From a checkpoint of a small mixture-of-experts model trained on Wikipedia.
Size: width 224, vocabulary 16384.
Experts: 64 experts in each of 12 layers, a softmax router.
Training: 440M tokens, 3359 steps.
Below are experts of layer 4 (counted from 0) of a mixture-of-experts language model. Rows are named router (the router's row for the expert), down (a neuron's output weights, with its number) and show model dimensions 0-223. Each number is 500 + 25 x the weight over its row's rms, rounded and kept within 0 to 999. Numbers have three digits each.
After each expert's rows: a language model's description of what the expert responds to; "comes before" lists some tokens at least twice as common just after its tokens as in all text. This comes from a sample of Wikipedia text that the model never trained on. Tokens count by the router's weight.

# expert 43
router:481447506458515596455516532516488550461505500489491503488488515514521503516505533565511516489472477470498452494485498486500487497480531475491529497525501515495543512496516474493501513464520499473462537518505482508514507532500495555472493454484509520458544482486553541503472527477455504543536464501487498497524456512506503484480496509489487470541496543504457506510510437517505500492484478490546519501489480524509478497489558508467472504521487517503527496506485486518530495520491521484509533513509564493484527529496491505498479478510511465457501491450504439496526498501508520543510503497499493493511517466509529477497537507477506452506469490492506449533467523475492516463502
down0:509487481475467508508493462498537466480512480476517466497480513479506477492493525442553509478524487518498496472553496532527459494459538469449490485489479485486529548508501518483490463501520516502557501485512475492445504489497503545433493527465479462466511525539470501503478525479489518528495532437524502536491484494546507500533471508510490477489478498506530536532514490465509496488504519490509503523488477486509509482505518540452500501461505514553478491519477481485527543520491474504513538514493500540503519482470479519490489549500510469499519517481560514531488471502488435504505525455483469474485501465509475522511521504536499504527506471455536485451486533524492511507495
down1:503481490500534518493531492494486524467513458539505495498535473510470495550532494550517488541496508535518513513498463529519507509553517477475532494463516460501495506473472500508462503499486506493515517445545542510485473534535511491537506484526511469508460456519479487473494500516481505498481498484474570489497520459450525511473530531430494520551497479493503546487517501496493510512496481506513457465491518493506522471477466499474495465452536496516487472524470455549508550497496451508472491499464535487506520514465493508509518476500499542477449504515517489501511485499492475472469521490502541488504483523519539465489513526494480537499505456506537487493485486466545515506540
down2:505508495536440512464524483515488551509453444537510531487481523542467493516472553517502460484496494510485523473531513503554514472484487487517476516515494553522473526518473467457514514488497526532504505451468500547503489524498537515460507519526511492510507520476496546505495485492523544494539508492493505493545515514545505481528483510538496482456507503455528506480555516463507508454495482506479522454518486530532532514496515493522517481533483484460482498455467473499520473480508452489519482516505507492505556498437498485537487516502532528497518522474476497471487491486496491506524482504518526506488464478525490526526493496489524514519462483438492481500482538492445504504490
What it handles: Prepositions and linking verbs such as of, with, on, against, using, received, that join a noun or verb to its object.
comes before: "the ", "a ", "by ", "his ", "that ", "their "

# expert 31
router:432476529490506506508517493484505512451525531492504486498479469496506512504488473524519532452500482529470523492485518510538484522502506504451532499518475511533469498487506486552475500475478519497535518510494534511470505552502527512481506539510539524466439490484510473534511517470493485517539512501505478506512452479462470477474532473493473493524523476514504520495531496527486533518510511521516498524500484538530491460478513529501510494505526517476504465491517470481439518540463506494543524416515502555505483497475498503497560463516485499482505519526500466531546484519543505475529481498488475491546494463485516521514487466504452510514562511518490483512454525515510496464519
down0:506458529500469524510475532513480510486499467512494520495492476499487468532523451490499514499511525532475497497479503529537487526513451497503505544483530504477496470487487517475507521505487450491462462545523488468498500522514477532493524495539489453460537455462487512495548512523531492477535466503510469492526537509470517459503481521447475472548476498530466502465449543495500504476539474500522488494498490515496523515508521516486464496529527499491466506489527528466503485500517479496525459491507501457513507482500521484546494531480513503503561450532562465485499470514471507497528492500495518476460484509512518466493546553494471518490511554531458479487542476493525511517481
down1:512488477513494511486490517492493476534514489502540495491484489510486489511519506491468482482497501495491552514501537476504512515510502487468470482479436480477510511494525482505474508538480497521535529512500507531489500498474487491514556508495516481504480508489522491535492499480450443507463504463522524514505515516502490487501493485511494511504485449518486506498518580551512530517494515499478470473525472537479474510522487496498465499494498513575489531485534478441526493459582519475506479497507478536545472493523509512461520518500488436501454532487551466484489522503484523562499516507509538516533460489535474525516524488526474433535520458468505523507491474478503470484500
down2:498481490512499514501526480490520506538484464512531517536492478484503469502509467513486485463487517479529552473464492550496542508512517506492473527511496495498496507487574516541529535491506488511509515486477497504494506513499563466502500509516494527538520468530493509485487553466469483496470516533523506470468506489493531497490479539513509446549522506472487455521545550515505503515526474529501474505512493487535504512479533456519486503440513480483492482459540504445500480522486456486484514571490504512485535507445514520498495488477479497503564486506498475499458505454496464459525550469502472487484491509520490479516469499478459493497496517477480528459512488470481539493477
What it handles: Participles and verbs like known, used, served, worked, released, followed by as, in or by, often about media releases.
comes before: "as ", "in ", "to ", "by ", "of ", "for "

# expert 24
router:542474527494454517442539546484513530505464512477477480518516488487529477522477529494524501463477489478507535519501530514492488504466519486499482478529456517467476469506534492475510496511543512487496553466506517440502502466457574509498485476491497467498535502526488510522537484484500468516495504501480498535542568476510485525509481542518506492481522508444486494478519516462488515483456493470471536496463508524524532493521492543489500504499466475510507498417517507504501484501505473518521514496545501504496488481481467495463492534538518521512496530517555524501475508492536498500476504521493476465495513497483479445492498499527535477512467491486511532523534479523486558505490
down2:487509505458512478451482501502538506479507534483477454483480464507471531527471518525534486473499532487520482486449456490508469534472523503514471501545506489497507481529502473531473490552448444532498493494497542476537540517470504455497483484540500516486486514504504507539484457526530495473511515521543484461534515569522508474531510483513513522516528518519521468494546474489521539466513503503509458519509502503487513525475487492489507553490481513476470476478516483463483485511506508529490487488491493498476554564513512487523510508493465534532437498497498508521446469523530491488488466532522480525517500504479495510526514551489487506510519465541482457483505507481508473514505
down3:521523468458513517520482468495557491489475435499517473502461509518501515521501469480468494466521472492496492509565477502483528483423502526502500479516506498479545484479481544486518531465513483504494484509493466486526504565539523500497468490499502528523508489533496507508498498503462500517546503486509492510494491539500512491463517497458491494457529505512473501550551489505490495503431473559516473468507525460502515478487476508476503477495478515531496518468488493502529466545524508543536489503513472522512498495514548505495484529518478529482492529529487535512545550520537512515511515542555525478505476474471543491491546522457504492484496507510492503449505485489498480475511
down4:499525527492511515500483466479508476563498521482474491570544538477513499507478525496523450481500489489512466469466482498508504498487525524543480472467453495535505528489538476467512514514519507485533520470488497528474525466453500552427507539455460512487508513471488491508466506498533514518500507496516540482464497513543482494472511482464516534510473539439495494477507504498539494469543523508518477465527511507486489471489508489525538500513459518526522520539513507518439515484489461495526504535473517538495480490526507497451505533499520473476487499475466522512505518476506521492501496531487521468495480505479468458501534461502544479501510497495525490500462478463550491500490
What it handles: Colons after infobox or taxonomy labels (District:, Class:) and prepositions like by, of, at, with heading a following name.
comes before: "the ", "- ", "1", "UTC", "United ", "W"

# expert 19
router:460549462505493472571489534488514479560506496516473535527480543518467511480529495500540484497483509543509550524533511461474484501509493485527483504482531493471493546509457523502498504509533482489464463511494512467466523495475467505470440485502463511514496489494501492522476470555492530512538469497504493515504505526471523462508496496528461467467486487502481521487499502523468526492472504470498494448445510489503487568471516490447467495480496478526504474489483533509505450492489522519479469512503500540515524483466515509509494471499492541514556499521502496534484538505491464486464489477480483486490528503484510464530562479487468494483496482508503487485539509531509485508456
down1:531424476479498513557485513480488495530495542541500569507497501517527470520506520512507505507494466487482498508503453487497465526443464532554468520521507523522504550508525512479502502541493551495505484484500504530511583506489473530490540486496492457543462476502508489495481485493505493447520490494483506449509486495487496477454503506484500521466493526504493515512520505512503501461487484503465481499506512475452502483540444508555500450504492529462508528545472484496491510501525462497486521530530514520531495539481488500467548498506488477498497491512522490504479501518472520503487479468488516487497508504502519513467519500528474494529488497465538531536459479467448479463499
down2:522532529479531507489513473501515479509506485517484526529470516503533527486494513501575472523514532517515537481516487463504505507504473542544475487480548471480498535499469489556490548483487487486483457482519504462467486467471519459495481502491491527499491513468470487528507461475483551530522522517518490519512462479495525498492492505542488506475479479531505480475533508507486447541477513472440535488477494531488506529464523487447467514484487523449482507480469501504455525483521515521526466465495488513495506513470460516494512540503499512526534469499505462482531500503422472488479502506519508503438512491503506523523514546455463486498486511478496510484460466502498472517484
down3:492501528496514526492498506477514496523506510538490483500480494529520467555517475511501509482508536482490432501493491537485506496505491495495498546510505463481518527510502484505521492512516456523530512497488496557554509476500455456535472480452445501498502501469486520499486510463506510523505492530524489483479513518518510442496534517498523511506480529472490518520504493485556488509513463495488520518580530463495505454507517480501514523498484498500471506505489540480484516500486509516514543524531482575519473483501476501458528496503459487553490495436490499470491439527482508577511493538525505459490486519486497506534499499478529519506514514462550544501512504534455485517499
What it handles: Numbers in tables and years, plus the last letter or piece of acronyms, codes and names, such as CHOICE's E, ES-250, 77 kg.
comes before: "| ", "|", "(", "– ", "/ ", "km "

# expert 32
router:481510481512485458464432507519485509497530467545504489526502440524465490492464477490464468494467468487469499534521511487522516468505471517509471476446487491475456490476516504516475448511525500499497489513508454490459495498477506505470443534492481504481487556518504494476509489483547519526502484481521498517483495500498473478486488502494505520468449464506528516473504481525516468540501515537487515526462530483508493476466477477502495509484491554497456496463469507483481531514522475471524500491527482500525483479488542485549482490498487474492490479463508511516515515484507496499545503474513526521500500495497527531522478482536489562544536528506551542448499441517455470504506
down1:514514519498552531478506510523533504486474518460542511548535502492480506525512488526528560508509524491522520496514495509489475502518502524445463502484485456490525490498495443515498503509518479472555507512495538494486484515472475490524521485531519528529485485456501480479475486460460522462502471493459497489510483515497500499544462553508505485494521509482506466551498505510454474524498448466509517489530477505493500532478488499481466550528461550528530508506505492492513467528484498498534503531472507473494503502515488526505497493493528540513480471516514484476544505484499489453500501579511539509505477524476506541467508524484498483438456462549493480491556523528493505503507
down2:483522478473532503471507490525488490546466458506515510483541500462487477528521520506499527471529528490529478499480495545469472513499506494472522530503477509506471476513526565512479516500539524528491498472534502478506520512528512497510462531457522481525511509504512525550486543551523497490500482535471476493481426526501483496477463488513501509458487501521505495467479483488471508503511520525533494495540492573543523538472506454469520496483522519486479512485488479495520518547488515509464478506501480454484524507481465476505505513463468452527508501493464453495525525512461532479505529493494531484510499545480473457507554522450533488463464516499483517494508486460471497489493
down3:460514504504554483480489506494500570497515475485510463503518484488445540547534486515517497488533457509508512497474498505475506547541486474499477510488509478498477529499538512490486511478502536512525546509547522479498548480492532527498516536493516495512525494470481462482489526492520507493500501486469480485510467501542465527461561497473542486476498478531527551492434513516467526479491550486500488500470465476514524514479523477527558535468514527524536474507529509491500502481480493500471496548515507486487499519505518523446479517491489467465529505468501489571529523442467506472513493486484480530510509520476517461530509511511518480476497514498478519528497474526461490495508
What it handles: Empty or filled cells in sports and election tables, decimal points in percentages, and sentence-final periods and commas.
comes before: "| ", "\n\n", "|", "\n", "000 ", "00 "

# expert 41
router:490510465528526523473480523504519471515517510515476478506519477482486465486479526496484509495517498523544514470471488472478539488517496507550454456510493545452486488544470525525513499509487492493531517498494498505511512496542456484474477504522496459553492511497490557547512474500493522534473463491496527532536493520553491491508519491484488469476500482505543508514508485532508501512471523523499476505520497499488532461512501475499521470479508481503489528494464496499507476536539487492517510515546532430515470522499504483515482484512512440521501525502494497453495492503515538537548493482488540467483514555500562528503457468548518458536480499480464526492484500499464503443547
down0:519531547515528496517513468468468530496529464503509540536504501495479473530518506525473523493480494475516517472497516478486482513505490480448505477515538484489498512478481496532531499498523462539481465460477453515512481512486516477507515470500495516544477507522476508489509509501488501488537515515484465500523538526436512487518542499480476496543502513500490518494472491516525478468529490506481519496500459508532499501530542500565526512473498485472509492528538507462535504506466492421458513547517492492504542499540521516527459502533504527529467528466529481473534554481531544492529543463489458488471473509497512525551455526517488489537500518482478502529484531494511513496483
down1:515481530513475552478500495494529502504484503541496510500480515528472510458510469428504470495512555470538489467488506464485561479524529475534519524541538499506505531481522532498537506479516490500502527517534491511429519549542494461439488497506466530475495500483508509482548492476523516482497494484500548453493513440511537495484493543505521483497472542527504491500493491529489516517493499496471530498513498476521484472508492506522512497510455500489475461523504502495523495479530489500466502518502521460491484480506515506489504504481551474468544490493499488523519503489476484497527477474480503455512509549551572467482509474515486462508477495488526484516491491555464493535479
down2:453513517511494455523538545477479520479498515475507488491489512505500501485517480532517479479480481456465486461497522492488488496524513486449500490504489502541507476457524470535549491516471505530486502485501471523506465569524528510492477512509497500481451512514534524494519556489510470472497537493484503537519504490510498486505498550492528541505473515557500532495521429493511516487489483568517484527471506507487503429472498502490499500523491489507464497531510514508496488456487492524501543504506535505468541489501564529520541480488508478475482484487508561472518482472462518470499513495488468502530490492503509496522504503500508520555482496505539524524441493529515499566505
What it handles: Clause-linking function words in running prose, such as as, that, was, had, not, but, would, often before "a", "be" or "been".
comes before: "a ", "the ", "be ", "not ", "been ", "was "

# expert 59
router:493545479496490507500514500469482508529468528513535543518491492529468513512543527502517503487500506517535543465511503484459545484447489497493509547501553454507470516514520461500500527524469501493425526487547524478475492505510471491495480530466515491489503504526523531514479451551507486461514504494486497513480479510496477520540463464487478470497493527514486508524501537512495489525492531504540546475546470480487519461512495529521492519499498510493569526455495475523482492480435504509476499449478511453492539484516507537553495511493470486536491505501510468525481500502534486476505509534519501499509493473523533519528517533500474512495498523506501471482450477457482472502459
down0:520523510511479508472502502513472553487515456481529497493526518465503457560540501506464474536457512493512541472504526503535512483511548473522525504500508471562510555494506477486459511520488518493526518487473449444547504479498504493501525453518521528530537526513523483516506503482475482487520554436475487474523520500500514520523503495462522492479525489518514469510488546484463500468526477481476477481484518498479528515485524505525506522541483510515496511464529477524517512505541521492481526505504517476481483459509491553515503496544500501492480490490467485482439517521489550483495495480492440529537515530460493516479498478514512506515477529548514538519487524507511493522537
down1:478457495496496491532471525513506485518459501469538488496492479484478544538455470505477520486497474479492495528474488509486477528492466525468511495524517498500473447433490504551541475538531527511490508500514472506526466491475492469521539494539533489515508435466516534470495533535477474547480475478483499523498492447490524465481505526463480522521510470503541438482495514490497536517514509532473489493476511519503464496505503469552497503504511522518502531472514495474517497519552512496512527480501561520504480507521470499492477491499469445519542484542517521497518511488462503482486487536459505491529476522474512448497481539470466508495503523498458492491521478540480523480501
down2:497480502506486525519500492472542497497462492499529497467503525508475547478470501516520502525533522496527507507455507476484507524525520512512527476474536488486466525502481537494454500469502535481466508488472540430465520471473486539522515514500525464483498497447515485490473486480512495502466501513516459499454517483488531501531507522519520536525464523470486522492502471521511537505470519473489460524524479478543491488525523496431456484470495489506479501534502462546489496546504491502536466466467507490512467499476451484498466489495486553514502459526518511505520487503484523511519514512485460485538509496540492546567487502521508485522506550525470496491514526448554488491499
What it handles: Determiners, counts and ordinals before nouns, such as a, first, third, two, new, this, and bare numbers in table cells.
comes before: "| ", "of ", "|", "years ", "time ", "century"

# expert 15
router:493482512449508584446497487511453474466513491507476513525462482475536497480471467497507463492531504506515500526509458476519511492458511485522508524473510493495474467524521513530500462494475457475534439498505481512486470541551499532475489515499444491512528511555522525472478503525454500492498470487533477487523474490490480505516508538511505454517511530494529492522484465515529519488498485497527480483493451531513530478501461528518535498484496542517514502503510503494513481519485528425522470528515530455491486536464483446476505539507520477512469511503528465503521494460521501520507504499521493473470528537474489540494500473474513479502491457500473480491518481477483499471524
down0:502511484491497492512479507498486460506527528506469518476430450510487552518489467460503472498495521498527500504539454468524568513505477504543506518480474564511449484544564488496515447499505490506493566534492513491482493532505510458488499498473472477509479530487528515491526506464468521458480502475506490501498533510515491477490503525550498528507474505483541517503486505492527520507483520514506475513525482546517482498539497446489522512529492499515483491467501528428494469516474562522507532476534484529506502507506482496508532483492502501543531511478505515476487475479500482520537458518481531484520477524488497501491514543480535506549495505479485463484509483519468458470502
down1:527510495485492533509522500516489424494477499525501533496475496505512468467469519523473442513451493543463502552502502479459494477477476508487472471495471501484517480526478495557504514526499483496507515490536471524490541547456482521509487494530498490525509507523481504486468492508511502513519497455453504503509485538499457479495485500546502516516509560486471507480502517520446515468532555500512491471509518521482501471487493492505522506497522541462463555461552526489456519474506497477507504504528479502530517511522496427493484537523480485503531501526507443494547486517498531471476502497488480439479517499472546512488533528491466513514496484476462510498502508533487526474508
down2:510537507489502501521489496479468487544503506513452494503515462486582556493454510475552519525534501511530477502487486485490467542495524529474477481478489523533522504525488511520502527471521538454513552522468522542509511525498492473491504521505508473507440488465502516479495514512481501476457484526509529489501496499491514473478477532513487493503496460486464507521502503525474523479460519507494505487492448493501522495511474508469476450509484492505475507490558473505465501502480487474521490476416500507504503500453492473510469492446491468490550532459495519470482458492463514518540518482487501530493536495480502525527494529500439510508463488450487506504503464529502540488483
What it handles: Main verbs and auxiliaries right after a subject or relative pronoun, mostly was, is, were, had, has, became.
comes before: "a ", "the ", "been ", "in ", "an ", "not "

# expert 1
router:493533472504487492542518533456470505512500516507504544532496532520470518447496497534526482502482485498517537498532496485517529500505518460515492521473537502517478515537458486474485514522523497540443525476514522478480502485481482529452475493515469453536541488537525455505477469546522480527515525491462537519480486509501483475547475521501492488483476480535510488522476478525472554530519507495500493498434533494482510518464503501480529522524484483500500478474509538515529478512454526511471465482467508502530514489459494506498501499497522549479539486535553500517465519536450471486487482458506528502516491494478517479484536521489447519481529502534496479503513543509543492514477
down1:518478474508511537495520493451507493492463472524494523500512505532496539529524467511511504503473499496487527506539524483489503485495482499486529535515487532548489501518477469452511492505510484493459494516502498536482520507514488497511481523474512467494502509527519499478497479498489472471496486543512505489452495545490510493556518538489553487464444503485517526569504517505514492489494499493487469542539501493528515539512526497539489503560475523528530488492525504485500516480490486512447504509477468499473489569543503479520512463519463516510497502491495520479510470548490513545508467494457506487546452541499537502542509471450481470541488531460459508511443502550490522529480
down2:503500527469510492514504488504481552487476448505493479484515505526480428519459497492494466554508456521534515458484508501493510552534562490511489487510487506463487505482503532514505508477490466533516539493475482517523483518505473491497509527485512514508505480525498522489441517524529481507479488510528540523464478493516520505524500510476533448504494514445508532468490471448482504463525487510497451539502485516514505484507493430462506498457521485515503520522511543487476516467536533498536496515483490528531525510521469526533545515482506482493500478447518496464508498491484458499499515512479501456501467524529529518503528490507525524495496498516490444479520545534544451492468
down3:502495464513495517537509466528516485507512477478481491550516482522507505521567510542460520482495496522486512459470458478486434511532502506526513496530563484512493489522485509503500465505489472463503457522502475490502518544486516467471504498517494468531501461518505497515488498488499556484497459493499560531504521512524559498487503505472542459487462493525500539482471472497491471467513519475484527501509490483494512476471509517451502456506519509502454487489503485507524459500482496512490551524506515460493485471500497519533497497528515506450556467477537469474508532500522523482475496515490551538479486453517500496476493495497430487502534467481487524497517482480447533513495
What it handles: Standalone digit tokens in tables, election results and dates, plus place-name words like Bengal or Royal before a noun.
comes before: "| ", "|", "(", "– ", "/ ", "May "

# expert 25
router:439457497487492546489498543507495561490481559483478498518477495488506479482540473534529549496526507527517498532476505485510483525476510518456525500515531519464491479479481467506506488513450565473504505520474553494478507559457500501502501482497542510461448497467512479484468497526478468542534489523544479516491444504488499460481496517501473521547507496479485509507512461538499533489506460491503509500518501507457498533531509555480507487481486525543511511519499491484485530484511484507518535503505556526497524509480508495506512500505506501472496504495509486512524516495477519523545504515469533481516508466487510528530507486460442511494521503530471443469493482529539514470485
down0:487540499469526480542480503529543501507524517487466509505502464517533544458511511478482476510555499530483486505522488466503495517547497496509541538491480527514488470529505551566439529477469479525544515472493516488494488523505492488507471477473525529490481494501513436489507493475466513498481464467486534481481513475545505531513538479478496496474498498490487474498475519503487499511475462476495531436500518512513526469496522508483537490493505517538495490497505485504481521516485515487524516501531500543533515474491497517483542431522499499453532492524455530476504483469477540480485513500529526522450505481520475497524551483509470466485489519540493457488506500548495460463522
down1:498477492496531509524490539495458464521486560500512504520525501477464519502500490465512531537467508516525503513515466542503525487478451504507493490477504504571479493513524488513521490485509522492481501459472536482482481500521503528515495501479495511493505557459500480484504466493499498541490461485546483534479531525494473501511492483508500497540510511551487510480465528507483550472496532490506555512522491512496511466484509508512548549527559533463508525537493517523516458506468458469521518537499512481493495492494528510508508545528478498504544457499481465506526519499453516561483473516496517513554461473523438534508539487492497474506497533481491477506458503546476516495508
down2:526504537514483513467516467509474511506481505496488556511458504514503486475486491513483512514435510486444455504496470483503501516495469536524487469495502528494536473499525544527543463469488513485527489554463473527526514497483542531475482548498483483466507547458504519511509493480518498467476498492559489462523509493547462507496483546491495532523524526521502529520517530463479526473525527552462464482506470490509520516534493513493481507497488512501477478467515511544454483491490548545488499518501528510476545526501495493528497476504457532505473491508452530501536497480480536504550518504501469497505520526500528509513524478539533505548484540516476509455512489526497493489486
What it handles: Past-tense and -ing verbs and event nouns after was, to, he in biographies and narratives, such as led, moved, signed, proceed.
comes before: "to ", "of ", "in ", "and ", "for ", "with "

# expert 45
router:505466516496492533467473505501513526477507512522462537464459532515529537488505524480496489491548553475445510496505484512469474500488518477499484509484516479506467517495523561489515498487545500507477540499477441505530513508501507510479501475463487490485536546528491538500492526493517500533503482487482493517514519480506472481503501508521504464513503513494452505494539517477497489520481455457459496546490506483527475467529535494508467510549472469499525500490482519465526478508481516490533543568525521498523475466484466521487532439495466509501521510454463505478543478538480514500514500476501485521473506468545509473470517474498507474524463469478484468542493554478476510462526
down0:481517491527411505507460474511483477538476495504475485460474474564459485495412498498497537491507500529541489517490486504575469492507471523523493460513526532511491503532512485474497512479497458518520503492496517543519509477516490521472516532545524497462517550524513569513516506497500532464522513512490472467503467492539499555472496469525526482477507518456536521489489509477520518494514490499461507507487483523524488488523534516456496509477497505483481498497536491507520475494491468476523473506482475499526516469446510503521469530504536505507491501470470506467525474503566476501500468501522532495463462479487509509489484493512499523500505509500533473543497498474472486488484
down1:470506502482495487475444493509521493524512466476493512495475505554456535485449520447480475465518479556507502482472525514459525500462464467516501493482465489486514495493539465473439506481493498509460504478506498521513496519471487543474481520482536524458539535478489537508494475475486490474523501482487505508512525530546425497479453513525490519506500514472502486467490496496537523485513455495511550467508465485482524489478504488472528492505509501529439483488482485481503463506451484493505498508508512466527550497483547486524458494461527503506501480527515476490491499501528505490526497497477485470498468474455509509502486509487502478467505483495470442495511552440510537489492
down2:505497500496496521504474543550439455500491507488513496469495514483488518495492497465558471498543569507528515500531468512481470525510514516467475500498510469493497501511510491497500509516478467535500509452475496493503498488499467469515453484455504546528545464506471520536489500497494506468516519519473475488441532491510518478504483472527494509478482468513465499506473488466499529519500513500495476548523513494515525505494515485479472505462481463493518490503505465480550558455523502459528462498495518501488461516453441510480443444479444493467469499517494473508515511518516479501471522538524502535488520501547509462520478474502492487480452541475469473514493503496496472490476
What it handles: Prepositions and linking words introducing a phrase after a noun or verb, mostly of, for, at, with, on, including.
comes before: "the ", "a ", "his ", "their ", "its ", "an "

# expert 16
router:492540502535463494499507456539477466558435560479494467506531498520506497468488526543482486505514531488488522496468461472504470548528495494453480457503505497484467516515484543491548500506532471524491500475536491527530519500478507463560476490519504478515464500474518483484520550513515460515496508487495471508521457530510475553514508511503493523500545487484521512491464521494492533483493477525506487519487507521527519513462493544531475485492552498500497453467516479491527498485485522558539481504521480477504533512510527505477498530495536496519465486494519459468462493493488528510529493495535498514502517502527509522538520507542531488514473458523507517498528562520501517520474
down2:516499504520508499491496486472490546475544475513520563466489512494504517494515479475520505521500471545473424498524494512502496441521501534519515538483519487491541518479505494542448496466495533506491464555494555492476476467520450503488518500487496484501495474483491494465472512527510545482466507482495531477499535468510513475493466511467487480475429503515492476481514441483489441518489494519479470490500523503494484517518481488482524508476452516533502550495515512478457525550508450479495510535479521486501487479492506476477467511496496515481562487476507501545497481502507476504467490507491527501493484473513520464481501522447466518481519511490515528459481508484551507458515
down3:521502477519461510516528495552466486552510529500480496480552521506498477491477499472536492494473595530513466524517497516535493504509481503474493532498501494498478503504468523472505503472459514514509459500465501486508542473511486523499479471496536494544529556477526540501497492480528493513503469510503476515506446483523478490499531474475511480528497522479532467525496533470470550500514523525487474514475470561485495511513491510506528517487496507475466503467542496474517482484528529512495532516505490496489472484441465513472503491474472488456537518488497516497507473524486483510482482502522490491490514456509497497545439483508513490511527455482501502507490533508498452461408
down4:484508505545497490513473444489488506523522490565488517486513510495488533494499496451525515537510518496501519480447493497555492531481490524449550509482520508505516511504515511455519475533484499549486495516509466547500514528532494545546500458485509502537521504495515512453510497471512461469457504500532516471467498518493492486507505503501506564467511519485507546534467494482524522516509472510473504506523497507538550504513510464525514471466531492458508497485519452476546524461534461548521533454499486504538482487489531490479527508538505465509480496466468535517472506525519480454499499491545484482474464516489488496487508460516497501501447516498514516482509528532474502504528
What it handles: Pipe-space cell dividers inside wiki tables, also semicolons in stat lists and === heading markers, as in results and election tables.
comes before: " ", "0 ", "1", "1 ", "2", "0"

# expert 21
router:541484467502526522533473516553518497472492517482526484510518497490521469535506463487509522493514492509492470512480539578488494514519546526483499530551495530477544471463483532518474485484487538498500515513503470505455422498522494488504507528509539481490500466514457523488517511506492474508505497559508495484491476493475533508483489515495515541508496517474467456520473493464484467470483490506497532497502525465521486479521497474484471523476469504479481526492495497473460505516451457486506523501447504492520488513493520528525525490467526510510507473507531488476551511516530516459503515467531504508524502527468519484487471528512522520477485466493483477497505531491610513529524
down0:501496506527437475544530499515520513507485490479503495493486474527501443530489517452541501528548482473516487516462553496536492453509493501501454505491513497505460521510458458471461539497499477473475495514488458495506504530462530510540500486470510534440495513507486508529515521501504529521491498509489471502500486466468500460536571524496530495500485475520481498486515517491479523523497476460452499480507535496475519546495477488523522459485514537494528471467480518492471504537486486489520504493514501457474462515471517480505487502478462490515512506502461471458525464527493446514493493508525554446471487518531472471505518494477498514456531506480482480489448513473528490514493
down1:502455497525559530473524486484503510531486501519454522501507499510460495472505537505552496491522502508547509514528545527533488480487478488515492444494515504488519516483455494492493552507482519501483513565482482514526458533522524492488532491498511493511490461489501531522517477484530498529513516535490488509472472510483523485499488520463508529468502526499510502450464500515507461509445504491522493534475497520470488506522510528497486527523462469470521501507459466501487488566469517513585470488508464509480534478484490493456482477498463487499482486480492490512536460503497540559545459500466540557503482523474468524490525505503539503472466490515504505487503494538484490487508
down2:516513531508484461524518491494478495487526480515538532484518471544532499489535503497495476484550499520497486484518502462446485472473518501507519521518522496495519532489502523547469539502482474487462518540491505504477500474478459505507493492520540494513477492517465447535552501475524473543488494489535481481515495516523509468488520443484528532488504551479500515493510501509498479479494544473526556489473498459445473493536526496463473543495522472507450532549482464480501503468472531479528541498533480508482487503508467503504520453500508515465520510496494494494499536513477498507465483496548531539504486521495492495494460438505476574495490494470504532506522502496509466543495
What it handles: Word pieces completing or continuing a split word, often word endings before punctuation, e.g. Klosterkir-che, infra-structures, will-ing-ness.
comes before: ", ", ": ", ". ", ".", "\n", "'"

# expert 7
router:474469457492522549499543489513470494485494522515531512496484514509501500484554500497516534481498538541506514498498511477539490495463497490501520533518527462490543499483529482540510513511490501484493468535493519541483507565523496527510501478478543525480456507446475473499492470539494503477527465534526457505499494509468497541471507496531471497506479501490469538530508463494481472485508499452522481505496467518517514495474514458484480496482494523520504498518518481497464475549479506503469494443498488509456524512509534530500500509467510508476530523537499503498488501490539528490512531487464453481544546471517476523502551479451421507480467474513500468553459486503493482488478
down0:495555481461496436532510514483457489508510538492507478472525519513519463493511482469542485504505489484483488491464503496534503492484484479484533522501487515474501495507519484519521459502520464520487491499485511484516460495518486438541490468488455510506530463500523503496506513511502497492483504472516543474505538494532484436554487453547501483529512535520489473537484535496440511491565488480538505511510471489500477485541486523546499474520508501483513519496482506498519535493499522522515479536510528442471452478526498527507518490518452494510506517505490485537512493532493531468483469518457512473515492548460485464453529527493520534494534485525480499497512494433533500483517
down1:505508526513525538460526508500483464491495510480485431494485519506505457499505523503459518506485527470444495456535535509484513529490517514527484506547501529510492514499509539493495475497503511484532493519514485514529472495538514505548462495496479474496526514533514556496500498492490488535475503434557451501530542524471508487507483475481449466498539522483558438535505506517463500499544502515488517475490492548536442515484505482502497518485510486526491526508530480511527510525474483520487515478482562487532516459501463506509506494536475500544501515479515562513477523507505519531520476490465503507527490506486483506554471482502498519501568492495494491523470501491507524480497
down2:506492512501498493527496493472513475502468502488490493486501422468533483521464512516502514500499461506523474486499498501505507541519510483500496522504493484510473516494486497504496474506506500493519524485497509498522418492515495551516528510522521515482464454504493516556494503510486485549457481504503532513532481560510475492474476487470505509482500505459528485524503444549488452485542470521514507490510480514481440526481493506474474479534515506514476494529525499478541535572509539455521489522458503542495442483512498524501512505477482476510486485489548492484539543532536478492492507545470510488491485519496561475551478505526525482474474466501497503525507495520537554476466
What it handles: Adjectives, adjective suffixes and common nouns after the or a in technical descriptions, such as different, optical, temporal, film.
comes before: "of ", "and ", "to ", "in ", "is ", "by "